python train.py --n_experts=256 --experts_per_token=8 --normalize_top_k=true --routed_scale=2.83 --n_head=4 --rope_base=16500.0 --init_std_up=0.0312 --lr=0.000861 --final_lr_fraction=0.0 --batch_tokens=65536 --seq_len=512 --steps=7877
Below are experts of layer 6 (counted from 0) of a mixture-of-experts language model. Rows are named gate (a neuron's input weights, with its number), up (a neuron's input weights, with its number) and show model dimensions 0-255. Each number is 128 + 32 x the weight over its row's rms, rounded and kept within 0 to 255. Numbers have three digits each.
Before each expert's rows: a language model's description of what the expert responds to. This comes from a sample of Wikipedia text that the model never trained on.

# expert 26
Description: Forms of be (is, was, were) after a subject, table separators, and infobox field names such as Clade, Genre, Elevation.
gate0:134122159107096112085075174126132119078065159108135194178156149104140159167120181121118118124050175106146120167182145140142115155149134128171129155131134156148155135193108162129136065105120113191131087132082132138130151084133119125129171127145167162133090148114122128170156114135157112115119073080147184200182160099145128133156176085125167115162131134204167102127140122129115169149139193147122191110143142147164179095176122108156151175106166164120104102199173181043122123173114134085142193129115105139183110128124146138138150076175107147133105114156115132072138179094131133139113091142085110117101143105099145166150201148081102083146158159117135146095112184139135174072114147155125125126140080046094097118141128147128157099216141119113142155068097165128062106165102143
up0:123131137167173124129165188173100125067163129169104150217133118115209141103063135096130142187140117118109128211099130127114131094153119117101104114111176116108114129096144154070127175150152146092076067076164183099148101147130128172097192144146125070120167152107083141088117124065104145104135135157138172083126167050115163155094133127171154171119087180109136158153108110068161139135144176150150153126161139054155158094103102133123181102084152108066101138154052113094148123151125148097164115101156113171098105125170111127138171144140082147111117168106087126198129135125147087141138123165140093134114126141092103151104131095150079171144192095157144184184093078100153124181154142134158068157129119104206128063138142158115134134109174158160132123127131113112121080113116085
gate1:170105100138152133126153131188144154125129173117111126179134116109147111192129163112149132159108133090159134175147150101120122140128165133069091121198085134154142154137089208082095138192115113119158135108090162123120178124076068056126141130117168138080104092141136146137151149137133107081145150117125116145104164150145103166163079171110134136160131124109124169074165085153160131092085207146151151041049154161097113095203128120069088100143075140134206052138114124165123167151145150127166144150113176122131119142182139151165149146121184169142068158083136101084086151070102100095126121120093121154105174130129112109086119137118122134139132085146121159129115137133098190162114105099112182149086157142175205138144114129084093124142086125095116138058104145196071168099090132
up1:212141146110101158135128139134105173137136159103038043132149117118123179146132123100085072112116155101145193170170126139141101123159160096103068145193136174125133176138084178131079104153087093099093134131094169155157131103104104117113158154103110093149181078120093172090171158147108114135146119113118139143108122187134150153184034177098159130103099157100121058137075112124124144096126137183121186091090200191089087160128163106069081074129144123127152036149104160151127148195129149123136138097149156151164163122136143133184145169149177145129117158092173098161115122077113064116174119133119182108095165115128103139168100166071138147134109152161124129111126145127126174169128137113163126138154103107123164154125140172114073096142123122141117139070124162149132166096122078

# expert 50
Description: Two-digit number pieces in tables, dates, scores and stats, and count words like three, five, several, few.
gate2:110137073147105148126097147125167144099133174087167102172158154138162129093084110071151189140109131139118169077098094094146101117125139147164137140086133148163110103148069108125137090095142149181103123131121121111159104135166103133148156108117178090097125160090118164067137142165114199212091142210132139111128159150127169159130131158136110157070091128104161160130111158121164136135111172112127160137140110125168148154109178136080176136106119049120126092099123093134106050146196139191112136121133140106095179064098145189091069088152114186083127090102150186170092128098127102156115128167185102152083100125108052150103132154121153096112104072113206156101166073153118121127095116116137167134131154105202197140140153086114131095114126123130139102172143102113189119105168200
up2:142130142123160091072095106134093183140130134187124203121095091138095101156173147146127096119108138126129116139130123123132167118077124138128169130153107160137122101120143124117112078160131126047167146125132073132080144160173098139124032159147088139182125095168090115126103085098139108145131192126128106162163131089122115154129120086148078091166158132066039068160133105067161199120104095154135138101118124116094147124146111104177120104066094165126155129117084151077118121113116125089142116116138122138160105134086116129107135154046145103156107144201105075115131116153078120109087088089124146122126136137173115095153140059149123209137136240143073135205109133107150183137143149140157123154145124107106105151134102149129100143111194167166104156110138177094074080190062130
gate3:082162091168147115073126118135210161116108108138130193131162087115138115102142138107134171116128124204118122112124105082185088138103124073115094132114022089101188130134143100131108149095165107165113151100125164137102104085147135130114126119100111141147117167102103124165168233144140131172137159116078128122149086124155089148109149160056111104074118080111095129199190153124099093091153084155077153108050112115069111114171137081164104129121138169148104117160082148135136154137148147099127151057125108107087158113140143158126118083126123177078168100165135114069134108127143141180201109106121154095123098146129145188176177113159103083182112165149172150079137150141126094089128175153097094132111162112184107065104165116123150160153106148131121099072113177150086093127093139
up3:107112101138133139093134118112147143137085126147156202092127130153152150112165126138146118105121099186147149111119097123126134086114144118091134150104043125106141145080144155174132187057157066175077145081172109138105123076186105196096119149055075125070120183104130118171164160159134131126176172166103178086107107083156129181139152122033071066129153096051154157178143092061103118142167076129126143133094113153155125138127144125125092112108142133116117145159124108125092191160125137102080140118159084078089171065134094099205126101105166090094115084145142127131180116097091179146154118088169061115142145138141149153186176158157096074159109159162159103107157157122113080115176158146088149147117102130115142154138138152114062170140096156106127104139132156164147131117133137

# expert 21
Description: Temporal and subordinating words opening clauses or phrases, such as after, when, During, In, under, over, While, However, often sentence-initial.
gate0:173155101147158096127098113116217183160115112085098139122151084140149126161060139147156097158200110116088107135101110151106130122125154159113139098183072199123109112139114134111159134086144152092094031109143117172102063096124206111201124146124120157111101110096145111098111179120114121103180137080146121161107147112172141157125162104087119122164136151089107087141076142149091156100156140081162104188147130138123127137049121152096119101132173191166131111125173115031075089169168156189135141140155150110104132070168120133136124128096130086100108142099087141212101063130132098127070121093102145155128128094121106099144075089209159207195116143159107135157146154111122120146153140127128133139115130106152106106152125106110122108161142095158092155095171167155161132093087137
up0:091155126153163103177135129118168162140144128153099053145126175131127126112106138168109138202073088034090106109130118137076136136133127173163116124104134147165109180134096096131142160112061133148102130152144143138114185096176152120097131070097195109172110119177103157174117153040111125143155140151091098120144093132156124126117137129211107137119100153190172144114142087091070141108137154130077185179150142111075095114141140156146134136151152100176106091110081149122126114120115086093141161105072181158098090068145203133067086119144126110123180160141132160118134147134167177182111079133156144175130127083101118069138124125183146113186126127080145141127192160143143123150083081131192105153127145104182152124156120151139111129177156130112170139166155153118025097106093135
gate1:099094111166118075137137138095115116086115104118118101150131120174137151116151097131128129129123154096096122175162068160130189142133114120094132152148104133105135090182147111099124148233090108135136162087093088133123179064091129132109119110145098130136121142158131091115126185108105154187170068191137126099214124105089130100162172126140168133179144179185124110104120152151135160154158145086091166088149103153113099101103118144160130153062152135098148041155115090075141150123169122112150154161147187197070125154100133115095150102121186161116104176102105094099145149115179206166124101085108138101091108141147128120128123156133091076117088112113211146045158149186135146163141043133128136154069131052139071098142141144107175081123118160149153104143114115070114139116137141
up1:157140122135129101146167148179100179121156127150118113149100123129106099051067085136094135185102145101141114125090153127131115125112090102119109076085146113117080136113202115177064164053130154118104117092117131130135076194060126087170134131091106153116133127114075135138078125094179125064095117090156142089144092160104077093199156100127169135127138108069116163129140099128139192093150095073133123177203139111124130115175092101119117096145081181124113093133137087137123109113089193114102073094085060120091128140091149170177039134128141102118120069136163123124098096102154047102117159140102136107168112052113164094138115215110131168115109139117132140143128145132115140084121174155112164125123151164143121110131182092094153113162125131151151176181124202130146143108116104

# expert 24
Description: Auxiliaries has, have, was, is, especially after "work" or "would", plus nouns for works and honours like book, album, Award.
gate0:114141135094174142168146092146109161173129139125137136096128073120170134084123118135073120161103088129122105088112163131124070084127084124120113161143158127102108103083135143141164131137085105154125117097137119087110121177100144146150139206117126130162135096121114160158108104084091168095158129072119153138143132084173161155137142129140089156226073092184166124115133155169080093186102064164101116141167089157122121230134150090123132130159176118115079115120082102093076138114133096050210116063108132094085078113149063152165066066141130132142118117104105073159129142119089136164114125169159082155130166103098159120130144140122152090136119116141197122163148145098088085099184094157070150175161107071107121123163119097083161144182144071118139117119147115123133073092080079
up0:136147073155182117115113137052100084088149143195106099135163112210102115132122195162170081106107070156165130154071129135154122088105167075158133087127124167139138117129096157158155145116166177112123086082106144129156084069106131169084141194095104164155099118126081125144143208166175194151093150072122110127106109094073066141111124108123098143100148176118174124189115117107116121021116131058143138122147094142173164120077127130166192077082118164143120167140092132150134154173162135103107100136172129158145124088128149170176185138126120134084107148145097094132103119100114126125174177141113108072139149119123111159142118122131123193145113146180127114073103123154125138112124122102135103179146158087111141166110150115091116048113124114105059128119190144145095119081113152
gate1:092085151118153126114088163133182120062159093104177118111087102176115060091149159085148146116105116160093158164161073139108090084126128089180195113168098162117119105119097127136162152160119203121193199136136193091175069084091180114109119084155144169180126144168102183105163164158148154101127099161132113150092156120126082096167184093150096082140146124113066152139091112136136104098130075092089063116139100131176115103124169123125079119094124152166116159134150125112112115162139074171082132144158147150087156112109156122090092162154103169128161165119126132114138160146149111124124107153126106144164152208124104133147121113130156133086144118057099120155138116114166120086033179134143134097082174130104147137105085128134106101114077079180119087110162102080114112213156154
up1:131134087125128132136154125113142190157110210137155166154151118091069108111178102149120107165129107051173105141151102157179127128162143130119136154117116133122161160089151136060149065119137116067098080162069131132156111163117114149127125176114121163168129178091145124151120061117152185166087134150099184172162099112111183118140065128150136159077111156170128091143077104074122170069129142147140087201139134163105085146090117161194134104168131105096118146128129141119194154103201136030133129170114155161104094127203187117103146158102165097119192121187121167096092049114099145101138106145159131126130085140147142177137130116106149129129133155124112136165141141079064128159200098151087111129163092091132079128122124122096123117114086191143163164142132098131156155105120157

# expert 9
Description: Two-digit pieces finishing years or date ranges after 19 or 20, as in COVID-19, 1863–1864, 1970–1972, plus earlier, previous.
gate2:134191128104131135071134146149133210174155120087064140116115138102158126111108157128149118169118120063108144130149103120206116132145124085078127126167072116142108135095113114124110168174150116151094041104108098134126134147168194073143160130151180100122218114090094194176165115134087184088133115089092130134129143124086136127151121112141115137133126167142115119110184108158151135116094072100186174154092105092174134106112179092112116104115162199115193151081135091100142158140142105121104127150087170169081096108124132141135172176160128128105142129149156125163106137056161142087150195119100143139124072150127098197129144182066150135137135140065126104111147113138157072156136116110148167121170096146119086170154113101106144165164061164146125227106138141111175169160092124
up2:134095118148173134192137097121132070118133127108134155141142160157128153144057086120150103120143087155138065133104110137114075171161088161155148108092137155178132105115128156041121161148093095133135148118110137119175139093117079112091059125093074171056135067094183079120091168099119107147098128145139070130132124168155087131104108149087162179131090094129079135162108094068127100184167162140065113098126135118068119124160080174198166166124162154125066179084125136146196117145139113126129111117157111137189111128101131151125104118116125139178076097170113142075164132143121063151057066153112121153093171065093124109086095105139112139161155112145121151099087188135141159080139175114143123140085168183117154085124128147099155115122117109111134071146107150163101102060180116
gate3:104185118093143113083113156143132148108134159135190168141125117199129084134126149119143165150130118153136080095146127169115121130154135136150129130104056104142160156142121111128155104155121143178117104115132145110123105124136109168152116170139159179122110107122109115144131156080093146168098201154115125177129062121184115175119076123141120136114070065089148168146109076162118092106106117109146144156163130142175204085123119114150159149153181107186106154096172158127102123102117088090051168116110137113177189090147160116089022101108150124148087092111147142172103091064126152208045122140155107115058148064146137191148127150129134161162113085173126145125165130082135109088071095152062127154173075153111128149169141160098105162101142137125116192114135080191167125115084145
up3:113135104136124104130128150099134123118151158158141152171159031126100103120153164152200117099166105152159145148157118137138156134126133164132126167115045075123152080154197109109129072161110069164097143142144137156098111134126141155131075132083158174131132109092136117181131109098080149115141180119106129199113118099160142169189075068149154104133124163050120135103117085102135154104099102095136134125156126181164203108140097132148118126097166097125127099123135128092109148112113144096056174127147175129152114136155099128111103105114080153160169102143092104139150125064168156157099144119115143181054176089156134132132171173114128135102087082189134145090192179076179095145125116157077123160213066125081098200155137100073112173082174105160095182136151126121135094153141132

# expert 14
Description: Suffix pieces like -ess (helpless, Guinness), ordinal th and nd, and words after the or a such as time, former, next.
gate0:148140124176153141137113156152109098198120115095137077201119063142115140135108091162114188127120101113152144149151104139150150098098087146074140154136154120137164105087183167063129141052090151136135154069147136179150096152110127141062090114106097119123170130176132163118120094158171127150099114167107141071064178142147089114144107105079137053111126110138129138120158144053171137096154075140093111090070174116135092173090149082146114182086140101189150125081124172121158113163140116169051088125169165211135119097164125147162163073197097093153140069159134078110151144107134195172107152095057113151106174149121130139099127164103105141112113112092137187140146147096154108077140131128120148110104141102125145112168089148130157079123142121101095103152101202139155133112158149
up0:103093139153121120168108067127204169078083119174157134139162155111098157093131177113120164088141186168114121122175131129131112146145134177147147170080139168119119111151077114144088134103150115143137185163107108076118160110166074140153100125104145152134111103121119123123112132203159145091216131140136126155123102152137105142102123171113188101117082135096133068182126118131100125143124163114143168147180150190117148077141100118111134140181136161089107063147106159165124195118118130158140128106126079098081089156120122076094074145133166204112111115146155113136076126116063108101107122142179213126106085099074139087156111117180103117118141138169107060111080146171085152159096164118174116133072170160091149160130118129145102199190103153111127221120129086141155128085182101
gate1:105117114108151129126141068107149144121161073106110044155211116092137178146176137139096209189100120137101177090130051133173116098163134135152155108128146155098127124157141144108134147118058136168067135117136180126138154145096118130146177095072075114070104100095180159120133103173131126141150117122097173097105147207166122139153207181129115165230143061110157075117071102137127115103109135184138116131111140143139123118077103149130103127084199145200069128124107068092142080127173135094153106076101099165133109155129132172155181122173167094130152102116138131176142108089092104145129113129116155145170129126189141124155120093116121081123106146163166157104142124112075138156131089122112117136109139136176140110127108114122173081173125130161095155140113109138166199120064111
up1:105119138154163166098112072206107132172175154104084138073155129125144145169131133132161164095134112084142167077093080122127113187161141093111159151098151124138155147103177159098113148133118152124138113156128077109119175115176157073114157102099104084089150178171165181158167189116062151167121114122079105134115136182132137160201171121125135073166144137054101134126087173123093088069148119115127109144117132117146117148117193094126139153117105128168185057186141156129115095119159085212136129143111133123083112092127182097126116104169189112120130145121191120102153089116154125115198058183137151166142129136099171150190143057103104081139116116072130163191133062142150132142145110098145116126184106128173106131094161107097120118152139159061131101156155126129143152098127086

# expert 61
Description: Prepositions opening a sentence or clause, such as In, On, At, During, Following, From, plus word-ending pieces like "side" in roadside and "us" in Thus.
gate0:067106113126128093138174098097153130102165124147096184148150160088146171180129148138135141119110111133129176093173115137125094141148100156113125172147059135148144161078105165135148166143142151110140055151197096103105155122165101118081168142140144121111194136155102132161191143163100135110093173153111147119112161175173121139143077126055187081126109155141121079158144103098091105090089176115159171139119095118139105100123071095110057137084111164106053169143156144114136131216099098186105106192112159146106103134107101082085156097154196142118126154171157091159155144141151138159093148122099085073088155166118172117167098136151145156080073159132142160130193099097119103165095105120111154120126129128094127130121172104074096186106148203120136112123109188088114127071090070
up0:078141124146073084136080076131133076096141068085166161092130179125123130093139123155175159157113051126129104073111150104121088122066110132170128073122084094132120076098151119129132059159116140165178146163090105118139129130118167147165065098139147159171129140121137126122169194099197122102113159150133114108119074125106064132060150157111065112065097128135132164075157190118068115099112099126124086141180166146156081126074115138129126142152130092105131155114108104188121144162139151097085070198137122103150185095083147121099066144185197159120097159127158171156123190135157124143122107135116131100119124188128063104102170131127115122093138163162082118165085095118120120115170112125118135119149158082166200148105113099150089109115115129116135160102111130137073173117102200
gate1:096148174081076146129133075197101150180122093100166141113126123088154133143123089076137141145099169138095116178110122152160114136136129140101160156144141110137075120110119226105192086159101129116116142099173109155065122126121146111160108074122102156189110123098104189158149134120091107115125105171094031134153025153132103124067130122146058114157168098113151123148123137122116144093121099161111107177167151157093146144145173087127154135124116062081134107135117123157101118141170092163169137118145119156143158112137154134132085128104124093175107086124104151103125143092115128161158073203134125182185072163112107123078182107103129112118114102146074136175136103129116143118145123098160136092185106067162138111130174027140135116140121115157132172143067106077141163041094179
up1:093156153075129132146150133148118066148077173164191127116143179133156175063117131098103108169123121133070110112123100222174108127155130136106106158094134107126093083173119173143156123125108170154127176103155084175101106123122115170117115097142128158152087128108102158144143126105168107117120116120109133176104068103118068080088135123087106098123152100128147156165094144086048137178089083154107119159192130151134177105137141169111132076176153081107163162163087162121084093161155141130158140119179131120161115119105141171176093159052109124081105112151126124143136136054125129152147114165135096204117120137059219171085142151091167104155150116185087145171153069107121144090063118161088138181121177125144120120181129122116138102159141105146100119167161130143147150061135192

# expert 7
Description: Opening pieces of longer words, mostly capitalized name or title starts after "the", such as Mar, Fort, Los, Grand, plus mid-word pieces like "itor" in Meritorious.
gate0:142130149106067119120094102074117092121117171127135059153209148154173073145129137168180125114149138111114116147140190154064107151108129196086133032152098102150126107143115135100147151134126142091126137091132074133103087142140144097169095072191090120154180154118114156129120077133108134111134175184157143127077153166111088176089148168112097148130134106166171101121142149099149149115120115160103197137133167190153150079129140133122130118100185113129152134135120062096158197157105148069113128121135125138086103173150205117173138150079109130144128163036145127139118127120115125136162129154135110203135068139185101092155123131118066104135172126159109105155117065058149160140125196143082098138195106134115058096077134123149128163141168175148103120151106136119165175146108124
up0:108138112154166082130140171089157171061120139113083060109150119147167135166101104164103104112131078143105106063102153139114101128141163214055099161158121146151138113121087086109119160091100140159130128167101130107099073151086154141112150156108151112122125169135086143158100114093214111114166109105115112099133077071109013113139159131152148130173130108081173141134128164132106156082125162080140126167107149077114083093119110099081143067119136154136156136148090136109172164075118068058111125113164102144110168151107134164149166161086155094124095151139179148134106096138145165117209131117101124125108069075134110167077158079168100116147108048104149124154113140118154166148121148130093096106099090161097143192156087050109128149175130054131143182138138126121148108148110112
gate1:146128091073125142149098151099144109078158145157135116093148103187142057152178152129160102121197203101088163156151153153144168070102105120104144125141165184174066114149121066183186152122116130145179156121115154157171122133089161100167136059142125152161106152137094124131099114087126140118127119099195148119114166170099169130170127140153088167107078135138141138117134101117132113139182150140127082095147113118174147109135146169055093141190112148124166153059062119072136121134109112124071093041129125109071145114112134059090116082111119170142199177091127155098166142110097142131126122087135157188153150176090104107094145148113123071117152119139126075078162120098146131146128161126145166134124137120141183120166119137175084105056130040171134171143147145128120109113156183
up1:118108127138107127139118110159143108125122165122113087157141096184152085143128156145117160167092096104121110143161140170106136153141180104109092098164106145136163174187103182112040169172126147127065152070093140096090171149129126191081120172132121119090157098147102151152115163172106111079100154138083110168079124111171117153091151171137140127103156126151126152119149166176094171126108035119150152170152178191054117172125057139122132122124133185121173139157175135170103191089164131162191115089128150133133153147089175187150168135156121126130080136141144100171153162149158113124174126142122088130125129100115188199078102161131120145118166121159123126107052128129062138148125081153083081149130143147121051166146151123100144177178099120103106087068128093176113139179091095

# expert 43
Description: Month names inside full dates after a day number or "on", as in "19 August 2023" and "seat January 15", also table pipes and the first-name start "Dar".
gate2:101130124061170147104152089127205100151102089107153127154111183105199121122070168063147177151164168158105087104105077115118122172137141138120140080162123141110035151106119160111145149121151112104162100055155104170168116123104158175140139051155112141175081122103144133112154114058145131150086050163171157127207198095176150145108157141130154168144164160140187116159165147129103096158120077090096133102114185100110134153163167114079140147132146186168144157109113089147094138175144133145101171139162170123116156090139104087148134129133104129131132111117117132166145156153102068111145125165122156064141141197061146116121076151170097163162128143094187100147149125108115103069082154157106134109166094101088145124112107101133087156150150168147137117134157164094112177078159145
up2:160165095162110124230132169190136117138146158108167116090110077123169119174108138155168169156154127176135151149094148142178082152120145162116113143148141092155128128129146157140171078146088056183074142152110164157090133135162124155156121115131078174149086107121129189133125096154123116090133125084070075082108123166124107111157122103146162088069134075137118142203071182093074140107157115169120162149116101142136133108119161164158123110145130106127131126106110139171141147115211076151110112125136112161163163172120141108092126142125214150105130097152116104136100152107117148101160093180084204097097131136120126147154093072122157173107114168131067120127088115056109139150177159046156189125147148094099137128151075091126199133189146098164116145099133151140183143093068141
gate3:128148099138174104141136103185172119122148153139115143084098174147160084131144082078115141122125141104157123111123098125109129115200149197141123113120109112100114102192205139114095077172119122101154165051149145129136081143063123148133156178164164109044130136145117055119102122191128061195107106115154094162145127138166147123117135135197159167146151149155137126133167101118120187120135132166119109112185134120076124074120081123128135134115166138178114135115097108164091140138147118128052081088105201117130089141116158160163090096118122086098072177091183150076073166139114081129073147111091142113145148170170192127118085160133162147149198077091196134129135118177133088105122135146117165096170104146099138100190165150138104131070186147171108106123130132151174106135122151
up3:130090109062161084099157164132120106161148179114175110195094157101107107145103170126147131152124108112128150139147146173092119159056138062160077124115151125129040075107101137168149110160096101177093126194104131126100106156080194082173188090147148097076136139140162089143109102157106162107126087161138076102080135104104132190137110144111094149074087120120121136165090150125159154197105137145082092129082076128167122179139167157100158191119063117120112093094140071156170156131141150189081127161147154185125115128119124118129127088143095089172160159131113110077111145116152144090113105109069123118136148136045142110107162132089134153107091161094148133101089155112146179086166121148169146171142133085110118111124134122107187067069121119179118104174141141117058169106147097

# expert 33
Description: Words opening sentences or clauses, such as In, The, This, However, but, After, At, plus "years later" phrasing.
gate0:131142078177111121115164113122102112127127106177139129134090122119143157168115054147171095083112156144176158139135149125142126129146139175153136166098108142055171128165085137147115124106143092167148096169098146102115105154161185126099117125142102130157141210106120077119111075163140091114082142134099122162123133102156068176171149172135139145080127185064123171105112141104137160190152125160095121151098047131153151077171088131128216171148117159104137137109100167081181080159066065106106175123137133117178133118143092094122156071111122113125121132133136110150178196116099072145115151104145154130094144146106127104132111110148127151111130176193163125152102151103126162165205171128147148152153110090150145174097123146124114141008134122125076134163211172161070119100164093
up0:101115149152098097123198154123132148100158111144173085114079160115160178108124079131149100090120104150139115142145096122153158113101117142160105114169072145145087071186119157179206153130128119155141083162148147102190121096149092150113144172103114097200154158127066130160111063161119123132111090130054167126098176114137087184162136162165166119146144185135132084141104158092105136146177143087118078141123097092130171136110127147128107171119149184156201102123076146028168117177137187076124151142118152143157180174146143093134127097129122119126111125120172115061196173107122149178130121096105126167126066139106175136147084113140185190181131133144128167114123141159112104166153109160184087098101093146144109179146101158108151135096085074163123128178145135156131190161154137
gate1:122098120174110153103132122101164175143153130137075107090136122112156134158102122071124124127114072109105118101146138094163137079135109141143135144171099193153096134071176150108150158179109173128094128085121102087117080098125158143094110061143165117076144127104155114136096205119124158203084132098112173104171156119172171180151122100096177094155118162146172128135184120097140145194163088094163118107123075120109161166082104113190162141109189119144117077120112113150171068144181102119149054174122149104152089160106193191163088166161105134084147098072104125163112141108143107083092080084125075111091100115146174159084126154106103205126124087114142139152187140116132155139138084188155123117172093142151147121115192148101133088158172124131123190118105147076132107081105096
up1:160101103175055131112127124130157147118191017150128156152123120136149191114098090091150140113100027107132133140137125167134087099097122119135122115096119138135142092151175157157156123149147145054115097089123144074208111167063139086100120178124092103166113061090156120108154133188120108154171130073129118152152138168134123162091198149153081170151139191099119073085139159151097125180114151124105118117098099080122115096106127126132101122135131121182140113137115119143154099109158144146150072165124128095203119151079103044155125113161167121120099162170172074154145142111107127155142161186128120115135119128122156187172107078146088128062117154076122165114077119129173180149100201089112150091140100153128114118123121088097072140081140112155110189144137114100115143121087165